python train.py --n_layer=10 --d_model=448 --experts_per_token=1 --d_expert=448 --activation="clamped_swiglu" --moe_layers=[0, 2, 4, 6, 8] --router_score="softmax" --routed_scale=4.0 --balance_loss=0.000988 --router_noise=0.05 --norm="rmsnorm" --seq_len=1024 --train_tokens=396500000 --steps=3026 --dataset="wikipedia_en"
Below are experts of layer 6 (counted from 0) of a mixture-of-experts language model. Rows are named router (the router's row for the expert), gate (a neuron's input weights, with its number), up (a neuron's input weights, with its number), down (a neuron's output weights, with its number) and show model dimensions 224-447. Each number is 500 + 40 x the weight over its row's rms, rounded and kept within 0 to 999. Numbers have three digits each.
Before each expert's rows: a language model's description of what the expert responds to. This comes from a sample of Wikipedia text that the model never trained on.

# expert 6
What it handles: Table numbers and time nouns. Digits, bars and colons in sports tables and data lists, and nouns of time or scope like season, century, minutes, campaign.
router:432542516506561487574494547530549474488516485516445540535482456480474533492526487454495501437573516530512501446506449518472533586569559505465477496468492530433507498460509520532488471484448494526512553424575531443508534532546481449488446439534537461521501558519299480453510579557510469505522486453557467513527515531486517475556514420475496480518487525449514516500524521496488514468458545563495490497499493556542483496484552527473503437466495528496408506551530458483501562524464525555518449466570560480526482596607526507563444483522510459521454498590489573470518495473468526527505517504516467487527452524553443502505467521525482494507509531502546457540412489508570519543415
gate1:529464450537520505527482562547481499495452443500538461477461507503514444540494486480499510460518475481485464520493532533403539479513487567508485554445486535533452442526467562409486505413578568489577476539527539514459540518449547528523490534525464489536558579539470499472495582471561519510482526430424533460508464513484440492528536482459444538490492504448538563530462523520404511480561511538438492435519510492520489494479510516476531469408514500452563578580576499436468492517411516469544482498469451550451532532451427509466531475493470520442506557499505478470477527471469450514524471510479434525454470565517457453602527529586549503533463514452478495559412507536568471486482
up1:499468480440557570522484572539478454512487459573433517483400521553602500475551487483441461475488495447503476515455472529465483461483456492509449437493472462487555462498520469462595513481490569529460431536498575495485563522408518502542504480521436514473548496489460472539465513477502509488478500460391459494542497456473512459495572455476510489481489538472532548580435441535446571525497447481516473459530456494541466423468512493516550464464591587541506526561556568444554505432516488441492409527480502517507546477511525597492524450435478498448533521502573515529506487476445411556540487529487468469510573530558462519460496504479510542530472492480489502547453488467560555458523
down1:561502530528490480587493562492523462555494398477470514514459468448557469461449408517549504548530537487493471487490459528461509437487568546524479536536498437519447484454504421530481523533562468515552480459478531446484517486456545549499467526505454588507480534522463514508485531431485489566475503549477507477430567522456554525471457563492502499463519440438532497525470499496488475510508503570507503559492595404562512580439493440498517530533462487478439448552511507499496472482553563527515459551511535500471502485505438495523546477534485463595506489522464520471499506527476502430539448562410474522443592518455520515512531465538493474444476559531431472495501492441470519522484

# expert 13
What it handles: Counts and name pieces. Digits in tables and dates, number words two, three, both, and first pieces of foreign names or list entries.
router:513456511471503527552461461446529472475520499504525438494502531508485471624573515443491466469551487492486512527513531636548504477600520510449507507496507453492529461529510497549530544560455523464462530491458465439533497550522505460559581529526483490456545464520411476496543490471491509380552517558537526462527534523520501448528533558472509513455567503454517492472501449510519508516516509542571468551449512448450467455484504548394510538548478658502517510569549500516505647458483450487508432538573521484477553529577521458539517538477577505604527476524516487553489521524474502548511484484512568486440467468514514509539473476499539490519510493533488529521514520560446533469428
gate1:457517502540521531478557520429532445479551478507528521476465594461484545470503493513412554516519526543459521490476524483571480466507536461487432532487427516520525502464493465481483456450504446402447473480528540478492453481509508476549523518493501572596548458473488509520522506504474438501515429498526493506527546531529513612480551487450507478445495549468449526464505547495436464509498449484504532489440477535483515391524425502524476523567509484492480553471462521466426476518512494509547554501501512486523537583480506570467499505537484512470451528538455536501532557656517527436488519468565521569501564519517534595522535540479558539484542459498486489511496470512433457428434
up1:484465468500470497455522545412520492521573485472576491496451543482485469551505499527482527504446494498458488491490491488573481475451491469438520475535463487493550555519504448473496475483484552387515463480541520493497487414480472534533543472537546472500576523561413515605518475473544494459491522511504434604505557541523465438504550445528506435511500550464453537466460470479392474528522501439525527503444518528539467479468449464527538499529510519516409473485500529481430495569520441538442436567442509575501572520496489552514536517542494520416480528547558503527509457517537442509454423461442512570480545537465469558583499559545530477511512512519493524498514480470388530494463
down1:459475515435479498486501493404511492527451514515456536431475481482539436469488495505529502441516496411505530461540484487413525506496564554482542545531516527559462505439520525503511474492474510550510480439474471535505486519528460509471492430418524497483497478493474394526460572466575491477492494506486489569567530532480464487574476497519448488554511595468486445503472506494447452536575480478476464580484436427581438485469544528451536552463482565467482460460505539483589541432445474444531585532501506518555505440613439496497474475554562523491548570474455490515484473459541552470548399504517514494544530479491516518471479471470564412502542489571476529517548469586513581497472

# expert 11
What it handles: Function words in prose. Sentence-frame words in running prose: of, the, is, was, its, became, Due to, In addition.
router:421495515539497493520518525463543513590458476439512498502467506518548557547508510437521585495566551532492453531514462536495503570562561498418515463464524482466495453502527546526546474541480506485519556431546531429549554498562508476454469515482541510463495502569460531517522522500519501438494479448485462584521504479484486501538502558538512503493485518508487479448541511502526579443531508547446520458417515547535504504538571527489482477551469564462489462569488521589495521585469560515505467530580507545537570575584544542530416542504556474522494581493453550431516573519474460559497528519532517476466535513462515520491551521530473540521476486495476486526413452537590438475436
gate1:517541501555482458486475516494519525524520471480526479557504578402494564473475538516477540486562519488519518504501513589473507492520581524446498478487500558471505527485540500443464540497490478495450517490512497545410499473507533474497477457508507465484535496509433478487510493492501513472537550450476533498567507514485587466522526562452519547498544471527487490622387511509487400553501486514448549495552467482438532490479490489525462520523425522501519552410442467542481570555520439457493477521523524488518529554507540465497522537445543519527515521468543465538471497497537548532456527520566534448515529477485498522412537435568456547555515485545464574450532550441473469497534
up1:510555520528558385523485498470529516531499537498541458574490572443499496482424538491491530475545586494512502493547444548454473463569539450476484513504544502471516460482513502463492547461536513517475535533464521507419514517502472501462475472539478557366506476466485477535443502497541491464537493468544430499478513510473555464556480536444483500505505534487461521461465503527512428495505498513491533432525449524436454480467530515568493513484434505508506507499405558483456487455443514541483479459481508567550561447566487498468546511519451529519489528525498448532476497490500512546480384534534458481541535494474479521489502505466513499445524469541462534523490545530509519432523
down1:560461450510535442532468496519398516492478526529435544501478504451472595521494476418567441504513497553543553479512496509465525493452600505518514482531561464501473567498462524500515492518494528493520511521561535364472534464456543479518539460544480471477543528597597506521442492489531528535470458541496463527520580472509466443501546548548480515456476506450552540469481552458474497508498527507460487478549507442533418513526480480511477587482503502431478512505508455498453472513529526504513462472475450524491515480539539530443481514486444479487578586529478520521488559472460527461546525469451463561505576532517549515491470496436559529501460428501446542551483531427483533528496